{"experts_per_token": 4, "activation": "relu", "moe_layers": [1, 2, 3, 4, 5, 6, 7, 8], "normalize_top_k": false, "balance_loss": 0.0191, "init_std_router": 0.0127, "norm": "rmsnorm", "norm_eps": 1e-05, "train_tokens": 794400000}
Below are experts of layer 5 (counted from 0) of a mixture-of-experts language model. Rows are named router (the router's row for the expert), down (a neuron's output weights, with its number) and show model dimensions 0-255. Each number is 128 + 32 x the weight over its row's rms, rounded and kept within 0 to 255.
Before each expert's rows: a language model's description of what the expert responds to. This comes from a sample of Wikipedia text that the model never trained on.

# expert 56
What it handles: Commas, periods and line breaks ending list items or sentences, plus "the" after "role in" or "figure in".
router [ 99  92 127 110  94 128 107 171  75 104 194 164 116 114  90 171 147 123  88 106 154 106 110 171 141 155  95  71 119 173 101 156 153 168 158 113 113 166 152 127 176 106 118 167 161  96  50 105 143 169 106  93 154 100 104  97  80 150 166 176  90 117 174 181 167 114 121 156 101 148 115 172 110  97 156 184  96 172 159 103 167  97 102 163 173 161  93  75 138  93 102 160 179 120 114  99 100 167 105 157 130 147 114 162 140 100 164  85 121 160 152  84 112 103 142 143 107 110  86 135 155 123  94  91 157  83 174  98  92 103 145  80  96  90 175 161 102 138 114 156 153  49 169 134 193  98 157 174  96 194 104 112  93 161 165 156 132 110 159 162  85 136 161 162 169 130 139 176 113 126 133 133  79 140 175 141 109 125 103  92 114 157 148 158 168 104  95 163 173 117 158  93 102  96  99 169 118  87  85 159 231 161 137 127 145  94  92 155 153 167 113 168 134  93 150 166 144 158  92 103 158 160  98 111 131 143 117  75 116 133 109 155 115  98  80 165  98  85 113  79 178 115 129  97 129 146 110 139 110  89 142 132 102 143  98  84]
down5 [ 78 131 145 104 132 101 192 110 142  72 121 152 121 183  72 114  99  92 155 115 109 106 113 138 120 115 132 134 103 140 106 117 176 122 223 141 102 165  91  67 160 117 120 109  57 156  77 159  97  70  99 177  62 168 176 159 182 135 148  88 147 133 100 121 104 116 169 129 144 170  77  87  99 122 181 112 130 118 124 122 136 126 159  69 141 148 139 174 127 148  63 129 139 173 127 206  67 197 134 145 167 104 163 134 146 127 139 120 104 133 126 100 126 116  88 106 156 108 162 136  64  82 188 195 119 136 115 136  95  99 109 116 121 103 113 111  77 157 140 131 179 176 122 110 142  86 151 123 136 109 122 112 158 103  96 133 130  90  91 101 112 185 161  89 143 152 108 159 177 169 163 161 117 141 119 126 149 179 122 135 117 137  96 226 155 163 110 157 200 156 138 115 133 145  69 146 124 147 113 132 131 119 114  86 102  95 117  46 155 188 143 131 133 114 143 108 100 131 148 156 124 145 161 104 128 109 121 198 134  85 105  76 142 222 175  86 128 165 102  98 115 128 126 164  95 141 120 138 126 140  89 171 150 144 129 118]
down6 [138  80 149 138 182 144 136 106 138 151 123 116 139 139 118 159 109  65 119 172 113  93  88  86 124 137 128 158 121 122 108 158 116  94 183 115 127 133 160 116 164 130 125 125 181  95  81  60  80 106 138  93 174  85 159 155 168 110  94 114 119 127  82  86 111 177 129 104 194 107 110 133 186  96 141 139  94 131 117 132  81 119 111 121  33 132 181 158 117 144 119 119 133 138  95 109 117  98 118 144 115 118 157  92 166 113 119 179 130 164  82 111 164  90 106  95 123  82 103 154 121 170 178 112 142 117 111 133  93 148  95 108 177 111  40 143  45  85  80 138 176 161 169  91 118 162 111 130 155 117 130 104  96 169  82 107 106 105 127 103 114 187 175  67 189 161  68 123 135 154 150 224 165 122  90  84  93 160 175 155 143 129 145 108 135 144 152 132  97  77 123  74 134 135 134 124 134  76 115 114 118 113  92 103  98 154 164 125  84 128 113 117  89 101 231 123 150 122 147 106 146  91 107 143 128 124 110 138 159 125 142  62  75  71 100 125 134 105 114 186 144 131  69  90  79 132 149 103 169 163 177 128  91 144 129 110]
down7 [ 99 118 155 161 175  55 182 169 180 107 164 126 125 105 121  80 120 168 125 162 162 128 107 159 109 130  75 223  95 100 105 142 149 186  93 180  93 149 117 102 125 127 142 107 145 151  93  81 143 165 182 136 119 159  95 115  78  98 103 122 159  66 116 112 109 117 132 101 111  86 132 116 135 139 110 106 107 163 156  79 134 124 144 155 152  76 155 157 158 130  82 108 113 107  88 128 136 102 140 110  75 120 178 157 114 111  86 172  62  89 137 144 105  98 190 130 115 158 123  73 122 171 114 142 136 140 124 165 176  99 121  90  85 107 141 130  82  61 122 122  78  88 114 114 143 118  99  99 186 135 143 113 116 100 175 170 188 165 133  87 144 156 152 122 127 123 213  94 129 149 111  90 217 142  89 194 143 120 127 160 146 148  56  83 130 139 123 148  75 146 143 120 130 132 122  60 129  74 149 150 180  93  73 151 130 105 135 122  93 103 105 141 149 138 124  85 191 132 137 125 142 101 141 167 128  99 147 110 196 127 162 123 130 165 101 235 155 149 107 122 156 135 130 138  71 134 133 141 123 131 154 150 134 148  70 100]
down8 [116 111  66  96  98 117 133 116 185 124 140  84 120  95  94 169 117 120 167 117 187  78 126 108 128 106 108 151 126 108 182 152 121  92 189 108 168  86 115  92 137 126 171  97 133  79 124 130 145 146 111 138  85 181 116 148 152 123 108 175 132 179 118 146 181  84 148 139 154 138 107 148  93  93 181 162 169  97 149  89 163  87 144 131  80 124 140 127 129 121 103 140 124 131 163 188 175 170 125 137  96 129 111 179 117 121 146 106 121 135 147 124 195 103 113 129 166 149 138 216 109 116 109 171 202 146 117 118 163  89 125 132 131 106 113 144  71 100 144  74 145 121 123  98 139 118 148 186 107 124 139  93 169 137 110  65  98  78 170 117  99 152 181  88 138 105 125 144 119 154 157  41  86  82  86  91 175 121 112 166 151  56  80 169 133 131  91 178  86  66 151 160 113 136 188  81 114 141 132 135 128 142 128 105 176 131 141  96 211 147 134 132 175 119 115 147 201 103 142 164 135 122 178  85 155  98 122  77 109 172 118  48 127 113 140 118 146 107 111 119 154 128 172  63 144 109 135 121 152 114 131  75  83 126 139  56]
down9 [123 128 156 139 120 120  79 131  67 142  92  86 125 124  74 143 128 123  88 106 189 104 125 187  85  83 167 148 128  91  72  98 168  73 180 130 142  60 112 174 182 135  82 126 126  88  98  79 127 140  93 168 126 151 119 107 154 138 123 155 118 202 165 149 148 137 133 110 134 144 113 163 141  75 137 147 136 124 131 197 182  95 160  94 133  96 158  93  91 119 100  97 135 194 102 160 115 167 141 130 121 169  88 115 114 138 128 117 104 171  82 177 185 100  80  80 147 136  99  87 128 149 128 176 103 118 107 141 108 176 123  62 106  69 122 128 101 114  76  92 151 114  94 132 139 185 121 165 133 164  80 162  87  93 102 118 151  99 105 156 129  83 139 102 138 148  83 188 188 142 164 128 151 181 134 101 180 162 149 145 147  79 110  78 156 151 145  85 188 112 115  81 107 136 134 128 111 173 173 131 144 105 176  90 110 104 136 123 127 110 168  81  62 151 179 106 119  92 140  86 157 211 130 102 129  93 150 135 176 136 128 163  86 113 162 135 141 123 109 166 171 154 146 140 199 125 136 136 141 127 117 152 134 187 177 101]
down10 [ 89  61 132  95 156 161 152 170 228 109 111  94 150 108 147  71 101 129 159  93 113 128 126 130 130  83 134 110 209 140 117 150 166 122 133 100  78 168 131 155 154 165 130  70 172 149  80 140 118  49 180 144 156 138 172 102 140 106 154 105 114 137  60 214 107 131  81 105 144 126 121 156  99 123  75 124 138 110  97 150  49 132  85  98 138 154 106 121 118 126  98 124 136 116 153  94 156 160 141 120 133 121 112  83 153 135 130 111 151 156 142 211 109 119 167 134 123 157  99 137 149 116 159 117 147 117 114 122 109 142 109  79  99 112 110 136 166  85 118 145  94 145 101 177 136 145 117 106 171  87 163  57 135 183 109 150 132 120 156 147 169 142 215 153  78 117  80 136 105 212 165 140 115 119 135  76 169 117 159 150 131  88 151 126 152 179 153 116 165 153 143 161 167 157 162 163 137  79 103 131 120 147 120 117 141 123 143 183 125 156 102 135 139 152 185 184 141  69  99 167 168 129  66 145 153  99  77  46  94 133 175 145 118 147 145 154 126 112  82  74 164 135  71  89  92 129 122 118 140 142 134 105 140 145 184 115]
down11 [146 123 117  91 144  96 126  92 152 176  65  96 167  91 119 137 187 113 121 107 145 197 140  87 165 153 141 151 147 138 165 160 157 100 131 182 108  90 143 160 128 106 147  62 123  80 126 103 220 168 136 126 136 132 104 138 124 179  40 113 121  75 130 105 154 185 134 136 149 150  95  95 123 102 142 122 121  53  98 137 121 105 168 125 142 104 108  99 151 125 167 132 113 113 191 129  96  98 181 110 158 121  86 138 139 141 108 168 142 129 157 180 118 159 121 159 114 137 224  42  77 100 131 165 126 174 115 144 132 146 159 147 125 160 116  92 109 126  96 184 132  79 191  75 114  92 119  97 125 170 147 159 121 151 140 118 140 104 125 110 168 125  88  96 169  67 101 118 150 144 140 105 178 134 138 135  95  74 107 144  83 123 100  89  98  97 109 123 114 160 137  65 101 123 126  92 129 103 108 112 116 146 112 127 133 159 123  96 109 160  92 160 139 198 134 134 188 145  51  71 154 110  96 135  94 169 118  88  76 154 129 125  98 155 174 124 177 116  99 102  87 139 108 117 187 129 166 151 167 118 111  99 185 113 176 201]
down12 [194 150 140 115 149 119 142 127 126 111 171 117 124 148 156 175 120 132 116 196 161 171 149 179 122  97 109  89 182 149 118 117 139 127 179 129 131 147 132 139 149 114 137  83 122 181 158 150 132  95 124 100  70 110 100 207 104 135 125 178 108 121 149 171 117  88 135 150  98 164  97 115  72 125  97 102 141 182 102 106 182 137 146 138 105 156 197 166 118 206 168 164 108 157 120 158 128  96 110 127  92 101 128 174  51 139  87 125 113 108 106 121  78 116 107 139 123 124 163 127 147 101 176 181 147 158 124 132 185 161 151 103 114 206 125  68 145  94 107 148 174  80 130 137 100 181 119  62 133 117  68 124  66  82 108 121 125 180 135 136  44 155 119 125  85 131 110  96 190  76 101 129  66 153 108 132  98 122 143 114 149 126 204 110 131 178 124 103  97 122 140  72 152  83 107 133 136 107 102  79 158 117 105  91 127 126  88 103  95 145 163 151 176 199 130 142 139 154 141 131  92 163 128  91 139 162 142  88 113 125 138  99 155 134  99 187 109  80 146 169  98  80 139 144 126  80 170 168 176 139 128 162 133 112 133  56]

# expert 41
What it handles: Digits ending years and numbers in tables and dates, such as the final 0 of 2010 and vote counts, plus some verb endings.
router [ 93 110 134 111 109 173 103 156  74  95 161 167 143 117  71 189 176 117  92  85 151  79  99 154 138 172  98  46 114 180  93 141 157 165 135 111 136 167 153  98 182  83 122 170 174 123  65  95 171 156 112  59 160  88  98 104  91 130 121 169 101  92 156 156 158  90 100 151 103 166 120 173  94 120 168 186 104 142 145  81 176  87  97 145 170 161 111  85 117 132 123 177 151 133 149  97 110 155 103 163  96 145  70 162 146  97 153 102 108 154 159  88 108  97 147 137 100 105  97 126 154 107 102  80 158 101 148 110  97  99 142  80  90  78 171 180 101 145 139 155 133  37 162 119 162 102 134 181 103 191 100 117  71 156 156 161 120  99 144 153  84 124 160 152 163 138 125 178 102 126 134 162  95 139 161 150  95 119  98  91 108 166 140 151 171  91 111 162 158 130 149  93 108  96  98 169 106  93  83 161 198 158 152 105 132  86 110 150 149 172 131 144 132 100 148 169 146 153  91 112 153 157 106  97 125 147  96  83 109 134 109 156 111  93  77 161  82  84  95 100 184 106 126 100 121 131 108 141 113  89 145 149 105 141 100  88]
down0 [142 151 145 135 135 125 110 133  84 152 203 112 144 146 125 142 172  90  97 151 109 162 103 167 179  61 171 130 122 112 141 186 114 134  94  75 107  33 177 125  80 128 170 148 156 152  96 112 122 129  84 103 100 102 123  83 121 155 130 211  91 116 152 161 126 111 110 172 113 175 165 152 149 156 170 118 153 116 104 115  92 158 147  74 155 100 111 145 148  91 134  95 128 125 131 121  65 142 141  80  63  99  76 129  83 131  64 123  88 113 115 128 144 135 148 124 146 149 160  85 155 130 168 116  97 123 136 121  74 165  97  69 149 129 136  71 192  90 156 117 129 169  93  69 112 154 138 160  76 153 159 137 111 130 130 133 114 192  55 152  73 162 145 121  96 185 186 124 100  85  92 133 101  81 117 115 145 140  82 140 136  87 122 129 130 133 115 109 133 147 117 149 107 162 107  83 137 149  83 140  74 188 118 132 139 128 138 126 145 100  91  92 119 128 108  51  97  75 206 125  71 134 170 157 128  62 151 141 181 128  93  74 159 148 162 115 134 123 142 176 127 134 156 107 125  59 104 151 174  97 115 160 116 124 138 166]
down1 [103  86 167 106  95 158 128 100  94 149 166 106 161 132 167 154 176 132 119 170 115 192 106 186  81 106 138 108  90 155 158 153  91  88 107 124 142  70  93 125 128 133  93 107  68 146 156 126 110 136 134 147 114 160 123  66 142 111 119 174  93 188  81 180 101 134 114 121 181 118 128 147 150 224  93  91 120 101 111 135 146 140 148 207 104 140 125  74  83  56 151 155 152 176  85 166 164 107 175 106  88 114 138  71 103 157 141 101 107 151  97 167  81 155  91 132 155 128  68 182  94 114 129 132 120 102  86 137 195 132 100 163  50 112 173 145 118  74 135 139 128 157 115 137 149 131 115 156  79 120 129 111 127 172 181 133 213  86 151 130 149 148 123 173 103  97 147  85 131  98 162 134  99 103 153 144 125 114 135 130 121  77 176 100 129 173  39 130  95 144  80 153 105 163 103 118 130 123 113 109 154 158 117 118 149 125 154  83 149 107 136 167 200 154 103 134 169 128 132  90 111 137  93 117 136  75  69 118 126 118 160  86 185 132 107 166 182 143  84 144 130 160 119 152 122 145 150  95 165 164 120 149  83 170 152 116]
down2 [111 164 129 155 150 127 217 145 105  80 126 129 128  48 129 169  85 100 102 117 125 100 159 192 157 153 138  82 165  93 114  58 148 170  51 101 130 132 154  92 134 156  90  95 158 130 153 146 133 111 135 168  92 130 156 121 146 102 207 116 146  98 149 118 116  69 173  78 127 132  95 101 102  93 156  92 146 103 127  98 107  84 168 177 112 105 115 136 100 153 115 143 160 143 147 100 175 160 139  92 131  82 116 106  68 110 147 126  85 140  88 141 113 114 158 182 113 127  86 142 104 159  96 132  62 105  75  69 115 168 146 156 120 109 106 121  78 198  82 167 124 127 136 135 130 189 103  98  85 125  76 149 169 130  78  34  69 123 164 147 125 181 136  91 104 121 145 130 168 145  65 121 135 126 108 149  80 130 168 176 129 108 131 199 168  92  90 134 166 165 172 131  94 122  76  74  91  93 147 151 104  91 147 139 141 126 143  92 120 160 144 100  97 121 160 173 144 142 163 158 106  95 109  95 110 113 161 177 152 142 127 100  84 179 137  87 104 113 123 170  99 185 114 147 114 125 156 116  96 129  97 124 142 159 152 154]
down3 [141 183 174 204 125  83 115 132 128 101 137  67 130 132  77  87 146 172  88 142 174 110 112 113 124 175 118  66 158 149  69  75 140  79 117 182 112 123  97  82 125 124 122 116  95  96  74 154 135 103 141 179 160 133  94 128 134 135 124 138  96 130  74 133 104 112 119  66 100 121 162 164 135 113 142  68 160 122 186 146 106 130 151 164  86 150  71 102  49 114  96  67  88 182 208  49 116 182  99 173 143  58 181 144 124 140 132 187 118  68 126  88 165  83 119 190 133 104 115  96 100 108 104  75 119 101 100 134 105 156 196 146  83 123 103 124 129 180 127 158 129 144  93 149 114  99 220 117 137 128 106  91 159 130 110 130 117  83 145 111 146 147  75 141 143 125 133 141 176 122 126 108 131 113 130 155 109 101 116 111 129 147  91 108 156 119 191 113  46 122 133 110 145 153 133 146 142 148 119 105 175 146 126  79 106 115 183 127  92  96 112 124 119 131 136 137  85 124 166  71 110  96 126 116 149 148 150 110 134 100 127 173 129 126  90  73 173 161 132 107 147 152 135 149 127 121 127 121  76 122 112 156  38 144 129 108]
down4 [175 105 120 154 148  72 148 168 141  87 150 184 131 127 115 140  80  73 141 110 155 120 179 190 173 143 174 130 124  62  95 130 130 151 146 157 137 112 111 112 168 110 138 183 152 112 110 135 119 137 182 157 130 106  90 109 102 123 115 132 158 106 125 112  64 111 125 150  86 171 244 127 108 149 142 133  80 150 102  67 137 140  60 141 133 121 135 149 114  97 159 118 104 118 134  83 125 161 136 170 144 161 139 129  79  86 102  64 200 150 155 114 116 101 125 117 130 123 176 132 115 135 134 158 111 151 139 128  59 118 103  95 107 113 128 115 154 163 138 132 132 127  84 137 110 116 105 102 170 100 130 172 105  69 163 136 125 102  77  76 131 110 122 132 163 102 153  49 150 131 148 132 150 109 152  83 119  93 118 100  95 181  94  71 151 170 129 129  90 145  74 127 130 142 136 115 217 152  67 183 113 148 141 154  90 141 112  98  94  63 134 142 195 113 122 121 110  88  90 150  84 117 119 142 164 174  97  93 122 161 104 142  85 130 160  94 173  98  80 121 115  94 141 134 211 214 108 101 138 137  98  66  58 114 132 111]
down5 [170  92 156 150 150 155 138  92  70 119  87 130 157 162  99  62 139 147 128  99 142 120 102 133 111  98 134 168 131 108 107 145 109  81 139 152  95  68 146 147 140 187 127 125 172 139 147  99 114  57 102 164 143 165 158 167  91 130 131 143  59  93 134 147 102  63 135  83  97 131 121 177  89 143 176  63 120 145 123  90 164 176  70 118 121  85 122 151 174 101  75 135 140 142  97 150 146 146 114 155  90 153  96 104 150 151 127 111 151  88 123 146 174 126  91 103 153 142 159 141 149 105  59 102 119 168 175 159 164 143  95  64 176  94 143 123  59  77  86 156 106 100  81 135 116 195 134  56 132 102 139 197 131 104 165 122 105 177  97 109 129  77  92 104  96 118 119 171 121 143 172 122 152 125 141 158  72 194 135 108 107 117 165 153 153 109  97  94 120 161 106 201 124 139 103 189 159 140 178 156 145 106 166 129 122 137 162  93 129  78  78 140  55  95 148 137 118 102 112  60 102  84 109  77 129 132 147 122 103 124 134 127 143 125 172  98 105  83 106 117 101 101  90 152 146 153 137 111  52 137 106 111  84 128  87  92]
down6 [132 179 101 161 149  90 122 155 112 139 129  69 172 113 132 154 125 142 107 144 129 134 136 145 185 117 160 128 132 139 117 161 115 113 140 149 101 164  98 153  92 117 127  85 156 129 142 125 109 112 136  51  84 170 173 119 141  89 140 149 111 101 162  93 150 161 161 152 175 105 178 121  82 107  97 102 145 156 107 121 147 149  79 102 144 109 102 117  86 129  71 138 182 110 195 122  94 110  91 148  76  78  55 141 139  83 163 117 130 146  87 133 115 166 143  63 165 146 157 107 167 154 123 121 109 148 165 103 162  87 173 175 164  88  90 108 141  79 173 122 139 152 202 134 153 100 214 144 130 126 147 148 108  86 119  79 127 138 198 127 126 119 142 126 135 162 142 124 101 144 180 114 135 158  88 114 173  98 190 126 122 138 159 143 127 164 107 164 124 141 137 111 107 199 107 182 156  84 209 156  62 208 120 147 119 138 151 173 127 105 127 109 111 152 123  95  94 119 189  91 113 151 129  94 101 158 109 157 105  86 196 116  76 109 140 102  91 126 111 102 153 115  92 132 122 169 166  81 154 199  76 156 129 154 141  39]
down7 [121 146 101 125 113 107 107  93 179 140  57 154 118 169  78 101  98  89 202 124 159 110 111  82 113 158 100  85  91  95 156 104  95 112 127 135 149 144 103 130  88 151 110 146 143 136 139 105 100 133 133 125 159 116 147 158 190 137 175 110 139 126  93 154 145 134 140 117 135 149 174 149 164 119 212 148 150 133 154  72 176 176 133 120 195 119 139 134 144  93 122 183 113  60 112 131  97 125 110  95 128 115  78 104  94 132  94  93 102 132  90 102  83 108 153 101  88 128 136 132  81 122 108 139 177  84 152  91 128 114 125 100 109 134 118 154 147 102 100 100  98 151 118 136 153 101 109 132 177 136  59 155  76 129  69 108  85 171 157  91 155 111 157 181 174 100 169 116 172 200 121 128  90 142  87  53 146 191 100 100  97 151 117  86 143 181 187 121 157 180 104 127 174 125 135 148 208  92 160 141  90  98  91 113 115 157  71 103 101 147 163 142 101 118 110 133 121 104 151 114 170  95  59 110 160  18 130 141 112 131 162  93 138 115 179 104 136 139 111 164 145 156 115  65 145 115 128 206 161 146  85 153 113 158 124 147]

# expert 21
What it handles: Commas, paragraph breaks and plural verbs like were, are, they, often in election and politics text, such as "seats in the Senate".
router [105 103 122 105 100 148 114 159  78  97 164 153 139 117  81 184 151 123  57  73 154 103 107 162 173 188  99  56 108 160 104 143 159 145 149 117 117 162 161 112 176 107 101 175 167  97  72  90 140 174 124  80 153 105 111  84  78 126 139 160  94 104 160 162 157 112  99 150  91 132 142 160  83 132 150 174  85 140 172 120 159  99  90 167 176 159 107  82 139 114 114 175 148 105 123  93 112 166 103 153 110 149 106 167 136  96 167  70 109 158 148  95 102  74 135 137  99  97  49 136 152  93  93  72 156  77 168 117  85 109 162  96  96  88 183 178 105 142 115 154 145  62 168 123 192  94 166 183  99 180  97 126 103 152 163 160 119 108 156 154  85 115 166 161 159 111 142 177 121 138 108 145  90 108 172 149  99 103  97  90 137 156 141 152 182  89  95 165 161 127 143  87 105  92  99 177 114  93  91 150 216 151 164 136 120  95  94 153 148 153 121 141 133  98 143 168 146 164 106 105 167 169 105 111 131 145 117 100 109 138 104 155 107  98  86 166  94  88 125  94 185 118 123 104 133 136 108 139 114  88 150 150  98 133 110  85]
down1 [117 127 149 140  58 176 115 141 100 151 158 126 140 139  48  61 164 101 149  94  97 117  75 148 171  93  95 161  86 133 173 182 142 112 113 110 151 104 151 119 120  99 126  95 122 114 132 133 156 130 118 108 149 142  72 164  93 137 188 131 112 173 121 149 157 142 205 150 143 148 121 135  50 155  85 149 136 138 122 132 157  99 119 142 141 138 143  93  96 138 123 100  84 198 113 169  92 152 105 103  75 192  82 208 131 121 146 170 101 143 147 125 149  97 121 118 107 113 110  78 164 134 130 130 144 106 143 159 141 114 160  82 150 113 216 128 151 134 119 105  95 173 143 153  92 202 107  71 108 137 151 114 150  86 102 132 155 164 124 115 170 133 124  98  60 147 154 174 126 126 148 160 156  51 102  92 116  99 159 178 126 162 171 135 109  90  91 177  41 132 158 124 165 175 131 130 122  98 124 109 148 142 130 175 183 149 104 188  76 129 108  76 107 154 139 108  87 154 107 165 106  77 108 131 119 149 109 132 173 120  84 152  63 134 120 123 152 159 132 133 209 152 171 103 157 152  67 119 131 122 171 183 136 111 104 163]
down2 [ 64 134 150 164 150 131 135 117 148 171  50 134 142 116 123  74  99  76 137 158  75 108 181  82  95 115 171 164  95 179 138 137  92 106 104  88  94 105 136  80 101 154  59 140 141 125 165 174 109  99 105 135 194 129 125 130 111 133 104 150 109 147 128 187 116 113 155 130 112 131 121 129  70 118  86 125 105  98 149 134 132  91 171 108 125 148 103 135 104 101 145 137 169  54 138 113 144  85 190  50 130 158 122 164 162  85 178 150  85 126  80 108 113 108 145 101 132 190  70 153 183 180  83  85  94 136 127 143 104 147 155  77 148 176 110 113 123 123 152 122  96 131 146 166 149 158  83 123 124 116 195 106 143 132 164 108  68 163  80 140 169 150 124 108 119 149 125 108  97  47  61 148  98 118  64  92  98 134  63 130 116 103 112  90 184 160 133  81 134 128 111 143 147 165 115  95 115 164 134  88 108 117 127  62 148 119 176 156 125 167 197 112 130 148 204 105 166  93 121 150 114 140 123 155  94 113 164 145 147 125 120 148 103 126 130  65 133 115 114 149  95 131 171 148  91 147 137 114 175 174 119  72 181  93 118 166]
down3 [131  98 160 145 111  95  48 106 126 105 122 160  94 204  90 107 127  53 170 146 114 129 144 109 139 120 132 145 155  82 169  91  99  89 101  76 152  76 135 112 138 142 103 105 179 105 108 167 141 129 112 123 140 143 156 133 113 116 156  82 117 132 131  98 181  87 117 141 164 130 133 159 103 149 110  85 137 111 113  97 106 121 128 145 158 191 170 140 125 109 142 153 107 133 103 181 166 175  61 167 131 156 108  89 140 120  98 147  70 102 125 153  75 106 125 141 134  97  87 175  86 160 182 162 107 109 111 144 148 197 122 161 127 140 122 128 127 131 131 144  79  80 128 176 150  84 174  92 120 119 172 152 123 168 184 137  85  98 166  64 145  97 170 144  87  84 162 173 108 149 155 181 122 171  99 118 121 158 141 124  84 189 102  96 168 114 127 141 200 116 125 147 145 118 166  58 110 107 127 107  68 107  95  52 111  77 167 149 132 146  73 155 101 168  90 143 122  73 107 114 152 118  63  50 130  90 160 134 164 116 144  95 132 216 126 172 167 160 140  95 124 142 105 135 134 145 165  93 116 146 162 104 121 191 111 105]
down4 [184 134 159 110 121 141  65  31 125 140 105 173  95 173 164 184 127  81 141 147 132 166 153 145 163 180 153 148 171 123 130  90 164 192 121 111 115 132 133 139 117 111  70 107 117 131  66 130 152 139  99  85  48  79  80 124 122 105 113 132 109 110 116  92 139 115 174  73 126 162 172  70  95 125 150  93 119 130 118 120 138 107 121 187 147 161 149 125 106 145 154 107  86 128 117  76  74 105 126 103 111  93 162 182 132 190 119 148 166 123 149 129 139 146 113 117 121 155 119  98  89 104 156 105 141 103  71  81 109 101  79  92 146 116  87 131 168 167 106 116  85 141 139 186  72  66 175 136 206 131 137 119 130 131 129 185 143 106 172 166 168 127  74 124  99 113 143 187 120 165 188 114 127  92 123 103 122 127 114 128  90 148 105 170 124 133 165 134 120 151 145 110  99 126 225 182 168 118 135  91 173 112 140 101 126 128 162 130 180 133  87 204 155 115 106 120  96 168 130 145 162 121  95  77  95 158 150  92 110 136 151 137 137 163 184 133 107 146 142  99 175 121 155 135 128 141  61 117 158 111 157  56 101  78 133 165]
down5 [154 142 127 193 169  72 137 154 147 122 141  72 142 132 169  72 120 102  73 119 145 212 110 176  95 141 109 112 142 155 138 130 136 112 141 140 171 107 119 142  99 111 182  82  76 156 142 158 174 151  82 110 164 112 150 109 134 106 119 158  85 121 138 156 108 205 157 102 126 133 141 111 162  70 158  65 142 109 133 117 146 137 156  79 126 130 126 118 146 148 116 154 131 128 108 133 144 133 111 121 145  80  97 127 118  99 103  60 140 135 122 109 105 144  70 150 134  96 172 135 204 111 115 130 130 145 130 135 121 112  79 179  85 106 213 137 150 134  95 100 131 174  70 146  87 154 129 144 130 139 207 151 106 175 126 112 124 127 178 115 134  92 119 163 127 204 110 145 151 155  49 120 143 142 147 104  92  90 118  71 109  78 138  90 127 133 177  72 118 151 115 147 140 162 149  49 164 177 146 121 116 150 137 134 168  91 156  86  59 149  95 106 144 148 102 119 103 189  33  87 108 111 130 160 173  98 145 156 156 158 155  73  75 154 114 133 142 117 123 153 102  17 114 115 116 138  92 124  99 142 145 119 116 115 132 184]
down6 [118 117 104 187 178 135 118  99 137 140 170  87 140 128 175 137 151  90 127 159 107 167 159 120 128 116 100  89 120 146 118 131  76  89 129 150 146 107  72 116 144 184 113  89 109 132 123 136 158 102 115 106 128 151 128 102 100 146  70 124 119  83 191  68 169 153  77 159 107 188 142 108  69 125 100 109 141 163 151  98 115  41 136 136 100 170 201 168  95 166 120 126  82 155 108 124 198  61 162 134 150 129 136 111  99 135  29 119  75 192 172  88 141 143 147 154  86 157 199 126  52 119 118 116 150 123 134 123 175  96 133  96 174  84 131  98 152 163  98 144  80 118  99 103 146 159 147 164 132  92 150  79  74  86  93 151  95  98 107 137 154 102  89 157 169 194  93  88  76 122 123  65 122 129 152 168 159 141 149 144 128  56 114 114 122 155 136 134 147 128  82 120  97 118  94 164 174 169  72 112  92  85 166 158 140 121 127 137 110  88 137  97 171 101 118 141 179 181 132  90  90 114 134 160 141 121  76 154 173 112 135 138 107 143 139 161 138 133 121 102 156 112 140 161 148 145  91 148 177 120  83  81 136 147 141 154]
down7 [119  59  62 163 112 106 152 141  80 145 179 103 121  64  68 115 127 174 119 134 107 112 156 140 165  80 193 143 121  90 170 171 103  80 136 151 172 116  94 151 164 140 127  97 128 135  95 101 149 126 151 177 158 105 117  90 110 178 132 111 182  77 159 153 124 145 112  90 149 109 187 117 138 132 100  79 142 147  89 146 145 171 131 191  80  88 135  82 127 149 108 113 102 144  95 137 114 147 107 184 135 118  85 124 105 126  59 164  80 122 154 117 131  79 118 106 121 197 120  88 121 183 197 152 190 188 121 134 156 116 144 124 118 145  96  76 136 144 154 171 126 166  87 131  93 219  90 184 128 139 193 176 132 131 105 109 152  99 155 109 130 130 154 178 168 119 133 128 140 147  96 132 179 180 149 103 131 135 153 109 158 134 141  96 142 177  91 159 167 125 120  66 186 111 119 153 180 151 139 124 153 134 124 107 142 107 184 133 147 139 168 112 110 130 176  80  48 104 217  91 117 159 133 142 129 130  90 184 134 113 114 126  96 146 137 103 154  86 108 146 130 175 101 153 128 101 188 133  93 183 131 142 152 111 119 138]
down8 [123  90 171 121 116  95  85 122 127 126 123 147 127 149 125 107  74 115  86  77 169 128 139 164 147  84 129 226 134 131 114 136 118 151 163 116 113  67 207 111 166 138  52 120  52 121 139 129 121 222 116 163 105 162 135 104 120 123 117  94 153 154 134 161 165 166 143  91 194 176 156  98 154 196 145  78 159  92 109 149 127 127 135 123 165 139 144 146 154 149  89 168 102 136 168 179 156 110 145 134 143 182 151 136  91 182 131 125 142 123 125  84  85 128 147  64 154 147 147  62 156  90  87 144 103 187 117 121 150 143 160 127  93 156 123  85 124 105 124 181 106  71 134  95  76  56  93 120 169 124 132 169 111 114 145 102  84 115 101 147 169  95  69 145  79 120  90 114 124 130 122 173  74 155 145 152 125 141 126 188 131 120 102 106 131  94 168 152 140  90 124 141 153 112 165 121 143 104 118 125 128 116 126 135  95 188 109  97  74  94  82 158 106 159 107 118 122  84 193 161 113 150  87  99 128 110  74 154 115 123 165 117  68 145  83 141  97  53  86 145 103  76 138 134 190 125 105 129  71 103 133 114 148  87 131 111]